python train.py --d_model=256 --activation="reglu" --normalize_top_k=true --balance_bias=false --router_noise=0.1 --lr_router=0.000424 --norm="rmsnorm" --beta2=0.95 --seq_len=512 --steps=6264 --dataset="wikipedia_en"
Below are experts of layer 8 (counted from 0) of a mixture-of-experts language model. Rows are named router (the router's row for the expert), gate (a neuron's input weights, with its number), up (a neuron's input weights, with its number) and show model dimensions 0-255. Each number is 500 + 40 x the weight over its row's rms, rounded and kept within 0 to 999. Numbers have three digits each.
Before each expert's rows: "mostly gets" lists some tokens that are sent to it at least half of the time. This comes from a sample of Wikipedia text that the model never trained on.

# expert 30
mostly gets: "ić", "hi", "ara", " Thomas", " Henry", "ki"
router:547478503526531567566536495465442504542441527466464527496506489500505501517456519482469507490528527494493440496463452450486515487503475520524551512501488586443480493510467430512457479534546541434450472461474460507417559425498594451499496429463467411550576521514528459572498501455563522426450482479444544497468515517504479469483448458531486493488506520493523409511476563465424534507478510489513525511488467548500541516537492501465551545541504508454555449559445516521468544484473552469463640523462560484511563550462524551593521439557546475388448543505463456491524508543453478498550530505438495484454473534525491530530509478496488468520536476525427500446539474510514458561553505562529501480503550511531481491538559548492509456539470471445508599417543528516488462459539422
gate0:555470554499563567471488504450482517491460508516490515507519509514549539495512435549482532464476614466617451456490509484568471473507514482416587463560540514514477446499457517516504534438549491469544501444399502534507485487450503502513493485549514507510492485519524547459573509517458500494539577472508455431445483548506519508429467516517515485455528519604579527487446531473500507495494532485611523447502474449526456482455476490436468505497486467484521545476494528562513523558455498477521528462481490542515463528434522444450551591515553533525511568465451508485514449559474467546465574564517550483494495528524493586532485449532502479478553543514510421452531555540469511509510532418420530492525536546490573508471501480544485503469454462485503450434501468544497466569567409
up0:553448562516544557479525488463411548502469489490497509506510525521549493507497449556500529474502579530613468469523494490573478416494497487456580475493530504540451473480464499539483514453526496452579528457409464524519486502487499506525482529593462511473494493501559567455575510481431535540492561520509494449463488556458485491431502531450535458459520513571591525464435529418509488489476524486580542411523472447488470482493503498438465502494484445473548556510499513575533514549434472513527511486483479529516466487402495491452560545498481548513525572464465539486525431518475475572527570609524554516526518558519473563496513459518482456472521546564520464464525553504522527496496512438432495449549551562498541518516505527537500530464494492497529442458482481536504479551592442
gate1:526399482548529593486582531465504502479486466537435506471478453477525490449450439501484447494423453507506532498446513550526491476498484515613473522485444500521546570546526534482487498524531562461475576531469469493518448488539521534498484487549468461494445464475524533428509523437550538464517583464461525586504504525413460527511483371540462540428472450538539531413508483495442491479501479483593573460510498451466461507541497470573486459490510488518463535581544500472392516527523492524527546542505477438597486550475504481545523456466506521478437500471478510506477493437456552467554542473432543526469491553513533437556534547540468541515542484398530533502509450537494521522534471482458473524524541485448535478467544482525541550510522485523496556499517488516475502529463477
up1:531527491473466547433536488475481527465465420498461498533509448460496477477464506473498495541536513516533580522451531561513499502529497493549459518443483512538547540492494532488505446588459522532476506464560538468497444549560526531427470554548529541478475468523461484520515520425422481498557535512479537502565539530533491481566562531537494589417459510559469520581539439501430502473528426562525532443517543472488520523574537470545486452478501520498485521561452517446468524487479507507456467515491454464526452433479435450444478596525485490447522543523497510448494542481565581532509515572500509526465574514557556420511555452519505485509491470479491505507490461446495544556525530561460488498524535427517574393455502482478459506575492510512534543545527561524440525520580583
gate2:564528472399500492485505550495486462477556501473491516502536579526394468496542482480541501373459493497552451511454479567527456472468504458519485506507509583530514535514520458505457463520399521462531499512569528484491526549518450443512475517443474550510565472477462522491500564494504489568499406472495490513536481460533467545520513541546472545453518469551524468441461515415555539453472511439480565489511433521447541422496529458526504540559542478527454467591552477453441502501494484488526517516570456487605502433497488515538512508544468484488445489454496425544481534506462453454559490478531503495597478465530567491490550463546457578465526523467540526458535470467417482431543559524490529492458526499501468482509468534479575479466472598523509475530523497487507492443458503
up2:522384542482521459462498466462469544465547536492502468556543427536533475505483508539492522619556493573428515558468453490512508496446488525493544488559573482489486477429531529528479487572531515534482515533543466542534517499437476519524471536586485494442439468563551500535486466479541510490499562524478474529476465449494485486472545435497474483508483560563451468550471481521417455489497455524542478554491441491450511543473530557535491484481495482474467538439456478549529475516483547524479487413440535471460551490469525494561568481490479561497534466470570558494485467488542565506402487555444509493445499495489488509490454439514582544531431470517473463571472568554506545512515388433504493519586471468537493549511513487524498403524528551486551550518493568521486549485468512
gate3:447522482511414521473484535515428503498408437469531509504559407516564448492490514460546433574518489514477522560476502493479524498486512479517564488533489503539511469511486540510473409550452479500512499513448525517505519458595493544470463532455493576547504549436581570544552460528472460499458436592510498470541529413485477477483509431544472539473493551491588570535450436541471468452507529407456438511585480554463541521496533508477477504540587530427468510479513534529478564546409487441455509473492502546533454470434474529515479460519488418451482443501567541470504489448553498528491484492534517511454483533452532508432476469545466461539474495533517526495507533482474541507489466517546480537532458463524502499520521493495485488414605407479541475496542497491539513501530488
up3:485538493489445511481515514450501489500419485507484532489562461561501440449505444468492470512511452451421563474436483522468521496480520480505553511487452511515528533481488552560474426514491527501503481517489462483483476439562482538546514502420443557554492539471591573534532516556466455518485490540450462520539545467457476485529519418553514494478554551479580579516528467548480487420551555445457481506546566524471509492566530494429471517525601570508450536442574511572503493620437497470451584499516526506524490434430489513513504487513519405465511423506608486525514456460553519495520536468500521520514475514430511497441525502478503446512453461508531549489532523490469522513483465543503454533458499470563526505447538492479479487444597412465477513459486478458512484457499502
gate4:531548546494425548501454503423444474503514480580506540497534440499475497512499589462486499512496452517515467505429477420483444513505564516493452543474532480550515469439552518535566520586533471502458462514407456500559525441557571492556522511438476542495447502531504466437468587482560502477503561478497484503500513505550430471583425490519505504450489491572519521523468462594516503543519485457487453522429517502425531417580509480515486411473557534454433500490449459514522475496468576496438459502461503570456492481521546530469465525559491494431499491535535433530525450528473518513494504509526568496531507455492510526486416510455537536490494527539524522483489536508391534500458457494429612523535519525473413473504476550494508493497497498480497423490535515490522470525492445
up4:476519557521482576502431498415468548528469526536553584472491489565555507471464524430538459569439532512533539537526476472541494442495454546445498569535493450427555519521505459493498504585497510520453472441515516442482537480567556522517483495463455516517501484521516504552491562470492482520414471488522595515397520499520445439570480499482563501485493560520513526529446450550510576533534429476477509555469492539454507508527491460521553467538476563463466535510489471515568497485471606473456549503522509465507488538430498466575535488571495496442463472464489505445518510474488570569524487474481567464455491523468482464424525515534490461418493529557552429516496462458518451489465474496511556505487531545509484490518493448594396529536432474524504504532533437528512538475465474
gate5:489504586490475479546561533393496506460468481561480545522489539552478493484527452445540478491515512517500485475529483447528451426552502570437529530476533535524439602478514468465469541489465525504519496509444445479565529540509563446536503467550472435472511531450576407532522508500533430481462540507481450419442503469474461556448479445519550448510431533488506475575557492541492564492538489461535503430510528497514500476479492580479446475444496414538431536533468524502543478466452497521527507552517548522483480497550493557580438459565482513493482504491430446569496497457442525474489551465500484537497521462476437536520623481453533558474505535512554443486577483461504507444453532561470532494553448542465475538470487485510490478462474398504499473498572491502511511500494476
up5:465505552474525503481488534508482542463493487518538496478486526525507450524455515505550513536493474521486546500530525426476515487472444531499546507500516510472485559424484474469548514523456556452502537507422448455548527460476551485532541537543568510472504510437573366491507510429473501472474518486465442502470484517449438486445535413532559424562455534479524455522481526508454426527448513472534507481479559486538458432523447563483444429533510445565527625515471520452513503582468553509511502566564479511455517511501474548536463452544449509495485495462477543508461509496461474537488533541517503547448454403497481505525469534503526483480520566445498544499574498554493479422469458493590519516580508503492544544470482518523471528466586411511512559575554432491489486420468508
gate6:508511525500512519506513438501488528570473484455530470544503595543495453505582538487504429509571514519547486553523467468444506458448543466502491513465488537418519521515457548539465558472550502468498533491461532451428537491505492559521520513540469457507510463539560493540484486503602412513494476506456575511508491503560496531466496541454491510432450452522460498486524532517524529494553523500551423528472485505463542562443461410560476535524500479481485472530459536474470518399469540485471529536509509509560486449494459517555476511541473483468494528446539498488526568486524465526472423633515549522462464539484551609527570495487553502512545507549585478495468522533454479505454476455540502480456453514480483540491444568534572514541505501487456463517633572449491512450574455
up6:479507473518523476505503493516517525572421555489544475545551585521457445518508562520474454544561522448524486507603458509453520442472485525498506542596499556513526578502450479590479520449504563575494509484467446430438553451513472473537583520504479521492523472536528525439482473465573478501486507484457530559539435486546468556436507524480427516486564500512486534562514501536459498528500568543508473488474496523476495538487496384461560545527503499537488517494454544500476540494482500527542554451486522482463565491517483481426490560598495523480549488472530502483573517453424479497456454527503572497479417527511523531522545525488562461473469559469470563514477501546480438476480526478515441567474508548501451492509521499524487622477463454403576466517543497475510459451488504
gate7:594517594488588468569493438489512542452527498504444565574469527533471496503491529517570499562444458582476498493476427474523510560562462528506531447480533475538476514504510528488498438549469403514530594469497499456503526527469453480473446557545545508512498506538452461539518515457508498465483427539494437581449468499445509520518464535520518542452529537606485480428496469516467524536553511523493536411547552533493528487471511530572464482522508437520477506550465497506447533490558439501488440514492537509542413494485536500485536443463509505439540499483537550495497462507538525500510464457460544509521517541468519510600494477527514579547493445589591519540446536521568538532477494609450470506449529464522488460511513458570488516507542552480431528525489480512519491483516465
up7:554463573431570479557469440420485474513498513447389482514528490500479471517414557452513497461481543451444557468514530464455469554514515495429442448506537457490491481528554506486436426455423484478583564565506502461516532487482455489525446512459514498497567460461490494485547457507519506487492472529480461535480514447509498534538563523500495561411523482504474491496546495474403537520508508551513470391448534566529478474498513528561460490502475429428459524554519481440522568497464460455470458457500576475489484515500507485503490542547565519475503521531521490495503489455443447489416447515483454499508473547530544483552484519416481477495580525537504523478518487564448523513502473609430474431539448540513549529478489535541489459503486518550469503508442470541585455525446479

# expert 18
mostly gets: " Ad", " ind", " ad", " Des", " Ben", " po"
router:576530560486495515500466552452440512528487502525485490495469515447463544552513602489531531479472451454539518512470515450455521488510515530559509457544520530445522475449556485454556451470483521527480482569470528421514516559512520491411467451509504499480491558489501478571538500472441466511443509553511549485531478496531503515525482485516416469423423500446496448550459505469417470496542450471436486487485450455509518501488439485554526453514482575459482470464562495529571504482400486547497467543518460491604542529506479504523491550559462486500492583527574516531432525499450540479564536482541514496487523513544547512540519447535471519549459509546457501453487522408496584493434471557460490466553509476472400477437478535534499441489420521521516481452481536572548447485577444
gate0:514472395465430541531544529531502491539481516461478538460502459501465443454509489575514524503474535507509460452524376457518490495532492506472471508493490553607532465503551534516497486491461547532455536459482454453516555465569502568509494522518532558536459488549470483487515467538434468498426556516453502532527485481507520471599555520496482433463464533552522484502587576448554508435474511572575534474391549473478491501522547421494503494471456550442555546454515499516509421521481453540509534501520481533482492536550525549428483519491556506506575555504482437496484575480544501550502507520592419532563551476455522533498466452515569454483541517513498534488513461516492503483497462442455547498541523487545488522532519454566447553539491548491532501509395559500499536540486524
up0:563464453519447507477507480571517514518562515430545507472552478516496443468431503593456466489468436497507480415548442475457456499610486504476429491503498531560499442506493513509473458487462574491445558432459467548490522489494432555501538514514519514485478515529529501479468480531422472555463558547471574512501492448516482493473555438547550483518466505503495478569470548548518509513497535523500464458403548486535529488557508431539502484485516504487452524506500493440559521590431492526575494432508526494477473541543512567449443563451525471542468514515410521529497576479587487515522535506558450531495545478484479504505545522527461422479551588513463526483531498501535484489509489480461567496540546517553493577545558478523391505536527600508525495522415474480492519507518489
gate1:441476567501537400565497453517536503495492528521493449499526497564464517464543546479495508432431451419509519568561542530529550476536523485521509544459524507524429520493521563480468476479432542527437448490525482509538514536504515476509498522464547475503451519470544516485451523510549547531464576582546512467489498525551450486542432476488447549487462554552522438506486537554510520490557488498473509527510443430529530499471506435476470505587566469523512547516517521504509424482469511496479557416446476497512484564580503446438501510498436505556549508497572503467559435505512493460556471517484503488464499498543511470473494596532492485528443400587554520497567454412474498516478534477537461462520501463476474466500458467521394387500458486474504533587492544547534487515546464
up1:560476489465435565498543504503447471511503509470569483547523466493560488450495423549539543533602493594473508406511457451488519476474509492497462543554488478442550515484479539499454522517541458500570486481441569468530537489502525532487527519543504548477523486488480498529462479435462426442483432437489493549537466528374531496496558531483547488510534446461491531464554540493476469485519448460520526440535562589512502545526456572503487506440455551489505470507455464497507459435559427530522493575518489505467519473480498547559511524512507483430456504507453488476412519463456533487429519484477469533467555497461520516539453473424509542467534525430498533508475550560528524569515499465469524480484515576544475553562535480472613618516539494517455489471496458482447519460492516
gate2:536496553468567557516487512490463522541500453457412444530535537476553501518462529483529422567540539490458463540478536433542493582507536539438459522470470511572533449506548514476562488462496540474484483501467470439437461473493476500436482477561534487424578501499477452502531488596548504479514476502490491483569497511460501513499523533518539469526467513516422493489500524491469504510447488518482377459545556499491466525354524561543472463417449488492546480461524523537500554559522467469443461504476453407488460496436446550524480457489410546506591506497489506502528500538509522463489480494454470477564517504485511555520506491453520521455474517510543508590563490477529538609537550522497562485492522468564508547493472485522453481563514462488453519473524602541492483532550488
up2:452477504522415519539521497519492516442538493552518553554501523514459513558528454486518546477540511489581475438512447545517552497509469421501494506499536539464507524526473466518484487538430465497473490461510535549438531553488541529540421478437525523541501539492534480474451588529454500493522524508483497507499497436495518475544488529566396536539507508519534513531436410606522584421543532486522537563467458569565557487556561507457519456498556489503511605552486437459490457435476465533529549506449554487519434496471550487441481580453577491491418451433539467467482506499540460516520476503452490463479552515526503518524489440531472433479528416528493421505481521496456496525546433485463461501525544481495538509512394459472506510468440493531498468476518521418491527440490479
gate3:551615488497569435495480464475482473562535649476478563552566493529448515473514516535520595501497583511525504497561465505514518512522419492530515528516456501451505501456497552492513503428515491495470543568480555456514479540545493559520520487495464559465509562491534457475460542539513468488457409506448534436490494473531549473549523415440544491459552473424491490542541493490547557477535502513482558432464466519568495548510496531486488487493529476548489452540520478479506473475537482473555463513535508551488490511565490452503477528530499429516468454528564487522466500502437444530515535539467505525438430552523491506456496467547502419605554478511483455421485482536505508465434472487425441528501516508549483496579517546528500474537542511516612465437500528484555519538555476
up3:460398558486495586515520520538573531459475426523514497487397562503531493508485447504510381514487476488498527469482534454524469457461553506547450455525566501473511469503521525562495542537506490513493482486497512518500509434407519469520457491501504539503437414490514583511515478425476488527478596485609527485492541482490452503503486566538537524514478464514567453502485493502462500554489488501559523540548488495580554428541522435479482450540494484469506493490502557567479569546518531519466548516458462443520436489435533520439546490519498540452521509471488451505508483484574534514468490468559467511534541482489452539459523472493485520473507491538460522522482566492456490524540429615588540490514500518488551586466486462460476484498467518484387536560533416467465525434459500
gate4:423535501451520510478490499393523538515483556475566420511500596456463472583481538544502519499473432512484504432480523549504559541521454501510497457546453486515538554485493455549476552554477484497485520504480516487574546530497471508545494511505494490557498483500567497527551511522519440529528603459567531494426469437464458507484451453579466518534536462431440477525514494540478531563521530433541456571499548505518516521434576484487468524589483513482456487502559473499460469438513475535503484518515429468555492432537499562527443469540512551527517510590483497556470438495498490514529442468453558525546533465565462519475564521531459503529547520491554563493512532518530554535474462560463411541448521559511515534460459496473491464418447510568573541517439481455530479496478518
up4:569479456549515524491527482565457405441514510508531640536497454542503553395524502484492461505509564487495480541509541454542407402507502546477447531467527520485518478530523576477472426454533456526497480498572476482459456504517495499483545483530522491503506493502445487464471507475502535496478451531465482542555551615537521443500600563496537473497434511508535582510508468515514472430519443580446515461460460500483492492536446497505485425441482476528493516463508513553586507497495465477531500487476593528451510546504483455535588579516516466479482486428547515457536554540469480490524512498542466520518475517449550470543468463478521498492513540557521463519500444481469398492522561461502596499494474490531541521489505480483496513581532525425460445493580506501445500508497465
gate5:510568530552475517505484511523450522559435520570557455517450502453615543540466529571516492515507467511493418544470514453505572516518459479545419469467579497539490466483455589511544535503442611550497573524573557510514506414571497540536488487507487477561495505516518539543524494532428500435507475548551527481472462454518463492544622561445527550487500483489488517469497576509510567505538504477547469532488498480442516452527510483493510542554469509461448514480537440500508536536467504453439448560437529494603512466534532525485456515567571502533485443514525498478413494495469500523472490515545499478489486452459512534510503457500505519480432499506454414528494514497429478533475473496483553445483486463448474533528469434450443524470464528524519522430495522473518564486429452
up5:474441518446484501458483524527534442464528577501522503525601511528407452542492480443506520507524491532490561434539498526505393484494548522530523485552474522549536487484509468464473486485569444457504435453464435583550497571435510471516443566495473502502445479470460440413513482502498466589524444513471431514505485525529517464484500445559395481533496488470478449531497471530526467502510500547485496497483483515513535521492472482488472495550472502565505441484553593460448511485556488510562539439515523470491488503482520465467534512397373576467518570540489519563489487492588461498492443497535519511465503545519499489533503539471506520534547516485465552458508481479482547472575544539509467485493489481516537451470497545434573448531492568502595512501543411512437461493487568
gate6:470463544531513483516493522494481521490484537529450521546490523494487524495418524502437518571516503457548478543407490532516588526545579457527550370473508480519447401436550449475630484465485498500470541511543516518468533432477519504445516419552465537488481534478464487501495524506442513454466493559503488518510509553490511565468490493516456513459514548446561485577451465487496494506455526504512507602470479517546510536508485511508550462481534471420513485462500569490533529472422551500482446459490542464536506493480434546543502464439610522508483544526502533484469480556542508519512490488510515474526491521509526500560543440557565506618422501516456433421429491479475478465522480541475440526532504459458489573503491520535517469452466522617494497445481525516495464512551478
up6:481560476519453534540567475506477494479467536467505483435502443549539438478523506518517453465527522492457561536524554473501409487425449472419490580530483499528472593562477491547379514524538464539548485526502486513568424525515459495572463553482524429531490469524506472533535473475547501553571464482469502515478495453506478449469511501539513568561485476554431466454551523492543460542532488507455476420522500494457474501507477475488447563505491461552494535485526513455470457478553490536454546539497533564422520560487590458458496564549512382438468428453463481485555544464510516474527483506503493524457484476486494484457479520458508542459485543425512539546563568526517488514446466467518544513470497459514547435487488507404470481580559465508529563523553521478498458546458500
gate7:506541450495477480542511479501500473483554459530432410494423457527445440569433559487561380437540508492466577432568464524499543438468466565499484492543485510531578527497506500527500521442514546446539530556525566482483478519552498476610519490537506504508445455502523553532483487464502497509489488492486491542508558541495490522527490522473460451518537486464515554527442528534530504574557512437453468540483527491466511498570495489519467563449554503496440468533463487451524474437470462486461495525476477492481494471508447533571480495524439523400528526559506500536493530474449489622465522497483511469468541492472421440533540527504482528429501473517516510514582477495434594509439470432555438474568480488478503516467507481443560484470491424473451539558566501459446524507492495
up7:501535539567437528481482513520529546441428464507552576485533537495503588525535467496469547510450543542485471507571506479501453465616520465451408567492515493524411483498498523508518513499445498445532477475537482511513522463596500506388511567451495543505487530513504533474501467453538548462478465491511554449475453405449545504493453489528505535469472573544537430425504450454476485459449512544492521478553476545497505536449473463502526497506449481508524485508462483493443522536567497549529435526519470501494453492490468511366488528514517539476423423426475443469504528457450435501535488472501516498496439518503532522498486498448526403548507445538510489510434473446457479546566569498484562495473500541451494503514463478539549559505562544440493494494430554536518556512507467

# expert 25
mostly gets: " pl", " Pl", " sy", " stat", "′", " Ste"
router:454489538529501512589456494517471526522520522496520502500460477499492481466533488520544458542528578506476490518473469523497452465506423478580514568502481492537464585506494473511518483481533518456461515475460575575518489494450444509546490462463486497472491499461541548542496459515509516547452479519525457524476516492506526477504549524486508526511483405453496591449459515482514470466520439470478561439497475496558551489523545542541481501544405443457542437582452504472517466465397523443479523425454548447543472425531531485524524522379507476564498490498473471465566462515507474549504460446529491420566503449505450473482478414453583525480508459436520498526546576561541494509482495501400424523560424464569513484547538550477513560520507486510447505593572505485482458520503500
gate0:510466487550466562489461500433536544447510551503536517443495419456483462527513429535507526555467552483479514528467444542520490451499514504502417499429492533530570500520542535462483560514499523511467387418377462507454510469547430491520505478426471488480476484558483515449460560566498458533523539539513529518466485489507521467520497500493526554456490492396518478449556567372527515468471483491537500540561397489514481463476506505493472525540546498488483508536546536490479541441556528461578511463531463517435527478526492480554567530461516538491539503532462489494526511459533493449557518390536517492477539499521540463496487428461507504489534556466498481472489416482493471520462532495578495494544516450514522464430543525533544535527503535438454459477461400410482508479442514
up0:477587560474519483473549467567525467463551459502425495529473579547476529514425585536484538537522444519495507500504511423498503537464517495528548524490531499463517391457515512497561462510531571497570582565565531560542485482505562491501522536555536549449535537486518510564572445491481505507534444499548520424540507581489494590481552527513485535467544512463519552497504450502488522567488577522522558476540514535466523507526553482469490499481458415503479491461459463522527511499486528489437455436473592481492502490530451510472529521555554415570466500541544515497423481522476486523465475532492494522534457502473516572467440581456473508525502491538481524542458550525473506449533519486510447479415554523465540465549426441449469469496498481473595488488498480548450473563532558
gate1:505455495499480492472524503499578446556534491437478514459480552467514465459503464537410459522572511511522505526569461550532452478482537484506525499541483526528534564512503457459585481445491418474536477450603596478441515534502527504441449536488487508538620433434490527567514504541510547476483452538495469448520506507488547513568526490547478485507531536490581485513462526445480516560457457469444526465503530512518501443530585587476502503535532456481506483532486509617534564483499550520503493468467488469480582567491475521478501490439527537477486465487455471579498505492544476528455495500543466484558459540443565445467505496428453464481460473478528445537455562517452517517552491522459454553471470536529513577507488421470468455608505470518520534473542514587469527462494493
up1:521481469458510463522513471500508439490485557435474492473478539472433511512527491482451507438567498445446469495488533505487512512511568464507555523511527412523481511527515513537524433509497460488518566471515533463446489518524485492483453480469554499542490489552498493472517519505564562496481435577405477499512474469514494516509463512438548540501540509512545406464503493507485471567492501552506560520477541554560521498468501568502477454531590527467472457472532440553478535518459458553537436502544500422575590483451498518480521556474466533489514473513466504552522518461485368532551459449471459468491419457470572463524451492509486474602439502524562544472470522534402531465538557465485521587550532527551516543527475485445614559566530468496557539476486512484459456556501451
gate2:534499505500544477476534537482474497521501547580500526515431506548518531404498536509508517536546533523483542430545462527494502534490575536417477510517473492462510470502519458492482525463602499542538534525510473464541504516517529584501427480495518515488570522493519518510496459511540395538491449478509367529604530483466553499489501478495469437471535499494433506498527496509515482466543583577399475532481487549529489483524530480428532495460538525472549486473493456567490508464468447430461517509480534495573500440519519500493450539457478461497499492405481467477504530576441534521402523519523419483470521497535508472477501495521483589486477551580416532577501500563574481499531454518431486524471521523562539468538579508459507536498558477458454445448510469470467453435468526
up2:556506512550531522480502454507516487504499480380549567416513559409530469548598463481457491509538460465499565453407427488475541468533426515511538506457488446535426457535546513535567505534498523493464497454521461515482474478546508523468447582534543515549468469555467460516504492495496528498492495486492485470470490547584417488506517440476510538505466471446548396510475422460515529490521456522509450578476445497431555518502450499509539536500484487523496460482567534484541463487499490473572474486550460532540455485527489461448409464493390505555451432531427493542577532517522499442516452508453472527467464583456577506510498514441526492532496519507498531498536510486465442476473491511510504494481549457460441478477539432508528443564460558436510536536514525527470482514535516
gate3:524573477534450463571512547442545484516515545480496502455483455470542459435502457487419462584496453481539507481498475534464436480498462510529486479527458457553576487511531561439569445454513489518458431526548462506459464439478436512496536525472487544397505530514497498482508555431538502565434488577536492541462526562500490495512482436440510480416384539446480494461503518500533531479555527532499545442600523524428572482482423496451435489485547454458490553417503456514591537483514443459533559488513510516532514513567503438553459469513576485521451480490488483502486552487525522491493442483531533561473543544497497449562501456482583560480456474471538488501487454493525425508513535483533455589473421513483536505542504500535492509512502495514483517490530483472487510493561550
up3:493497468456515533458494399537498583496530484511545525493459496485484500507478552528540527498493436464496511488503499490468530524451508492490494555536464429411474477565486568472518474479500505450502552475523508501516489531451475528474490569585539390512604548551538501484525431475436453533468459484495561477527546458492485504480550559536526526561558448462559425529487489554487515451559507501467456518446568493561528491495578531568531498429470518549560556518542541463543448442441491500511588478595481571505502493420481570553521535547443467510513495510467491609547561495506489494561553521488505482480520455496532505528471583479493423482470582530505479522521457487508554528530541501559504436511504505385464515476533523510531495536472458504525447488468530524481488445477498
gate4:497552533463534490512494543512516463469450478497502512524498459492461556501446533491447410525410549535512522527530492505544484523531481546506475487478454526490476506521511442486498518415520463488519539522492592579537551478430543473441477524465484511480531518528511476449489505520496428507513535454533538580477401453580522484519533475499548537455511479411536482522460526517558407512490418543419481441545521441526504444516496499582477440568517474549456477478489442459548444514573471479571447457506539453535508459498504543540491524540534484552557469540496512512530515393449483505421536474493544490545422528524535569459495467509484463549504580485495531497541505527519446496537460469502502574529435493469464467530453422483492539423498524456455566468562482464467464562480550
up4:510462464484515484448505488490484491498488445460467482509471442489526479475460588456440446442506481422512560466583461444513446536558541581529521529473453512526466534503492427437519456564445464538556493456442502534556471479497526483504471516573533441468504483511518569482458454513495514509516493543445489557418434502525572481552478474426448549504520500480430575525454553461479420517438495541414490424477527548524451489502515496530495529496467450490513471533502482430491469483452493562494505521493469450504510483525465487468472518519459536493476495466450463487511456425474532488466424479527496502507496452476480558506492521464567522589469624499551550503540450481520539457524504518427431447524491497481459533507445455557491459483501534470409622560490524456530496527518557
gate5:528539472523542498461610498500498509491474591539538496568586494445516528448521468523477482483429505536550461474439544532555501502479455466509468523537546449538483447475489588492557427482505499454544507593518502566497536504507549515499501487511545468562475571484554517489564432487486424495459465498483470493543476466481485468528494532501478474507494547515533549581513497459564523508514500519518519484539507569532449448527479478555462484490491525445536399479499498462488507478447472507492469428459535534560459564481453520453594468411471495485463515423468473499530525490529456490517627477482490456500522443540533488491424542579470549531462482464463548400451494472573502519489526450457511507537491542477569495520478553500413569545469439510441455454492487504502545474497459
up5:510467476507494440484488460530432567434526513443472448509502441482523474502433502529493494482517573530437537437566590520516468526464447526588536520500561431465566519523580547508497452433493490488416503524414482449504502468495602493538500531501499550525546511518494468495520529459437479497486475484506456515485501471426555503548475475521478448523547560451481500441470473472500432504523488588538503501470456562528539502456462448488495486523451452572499440469512549488544461518480549484477535503579422557542508540520450414518522498530544454503488480543516507477484471554520446506542458501530472484470484520506444522505410528473529524495537510477549523485548539562463473534559437467533544509501480638469515530476481452465488518494503465549515513648520538541530520536540461
gate6:461482481561479502532469524534461555538435561471511523552436519487524530505483423598479513533519478466557461485488525496509483406517561569518481534513482568538525562494538515489488529506536440574548530526477491515494548541509485564491530526495463486397511531485525474548491523443474561465518502500580480457506436485503513537566461479532466476500514485499500494523578559530495490488501501529438477426484524541577516529516575524456485475494518487547553484403499503475491454496473521517492505426510478465483550503581588486567491537490404446559503530531506449492537509571441517465532437495460475469444513545428459487544516546475603513542472535448508564533470521508545499523522453474399532454552446465540496466496459511498432483524512437516432540503413455537488467481561432
up6:505416456565510518596486551501508536505479574517472517506469470485525571474524441568519496518491515484498551523483503538525453476520581511534522452487424621501469558543527472507500571484439468484487496542490510530522495545571489481511566553512509417445454554525486519526507534478448492432518577564619426485497486546480490494515474518494543484555491490559435573504512482476416499500492454464484535491540432481546490526480547510450506482468553446539584460471560530489536489504541549495494513543521401546504553486543486474562482527470489475543531462483485494448553572539543536450532491532508524488512541492437436447500565543465522453526541480482559573513506520483468554490477478460430489494563489514501431504482451488475484483512513446547464541495425499556418557497574519
gate7:423471466490513490519507440530497506473544507518477479527463525535531560500513463479486556559550528506561561432492507443486566435480476535508477546520496544478483514452414514442457452498414493535481558500517509486601502540532568497508541498498523556485485518442477407431511508483492516562447491522541509473553525567527506476553457542455439546552482518561513492471540517541508495500399485470489520518525469557437432533497477461441538440498536465565490471529462497446502421452520533494542441530456570450458481467517481492479519560482455500577540564529482541532536489477608535511444415506526502507528404470497492453473494539471507495469457476449488480498553526470488446567503478510582464497458467528580515546547485511475513531570566420525442550486519430504473448497537535
up7:549534465524482463531478526506461517485451458494532518489498466526512516478475435543525502545551448526491509480506471521544509478530493466463528587541501504549483491459466602517420487513509517483465527506470578503576526509455572485496539436537562510496472413508550542453560560485392485551578455494488538493584509536440563584446511466490466510434514548451584520505509525545562467499530445502476476471448504575474463519412524570488519503552560508516495461463457511468574428525533510519500436558512536492493534466497490510483491531522516555496472453484544524488553454512471554468493408485541530460517484483540487496411543449457571580449535549441501557490451491427558486522580487459489470435458428565516519484533533512526486511497564492495486531486507525522469489406499485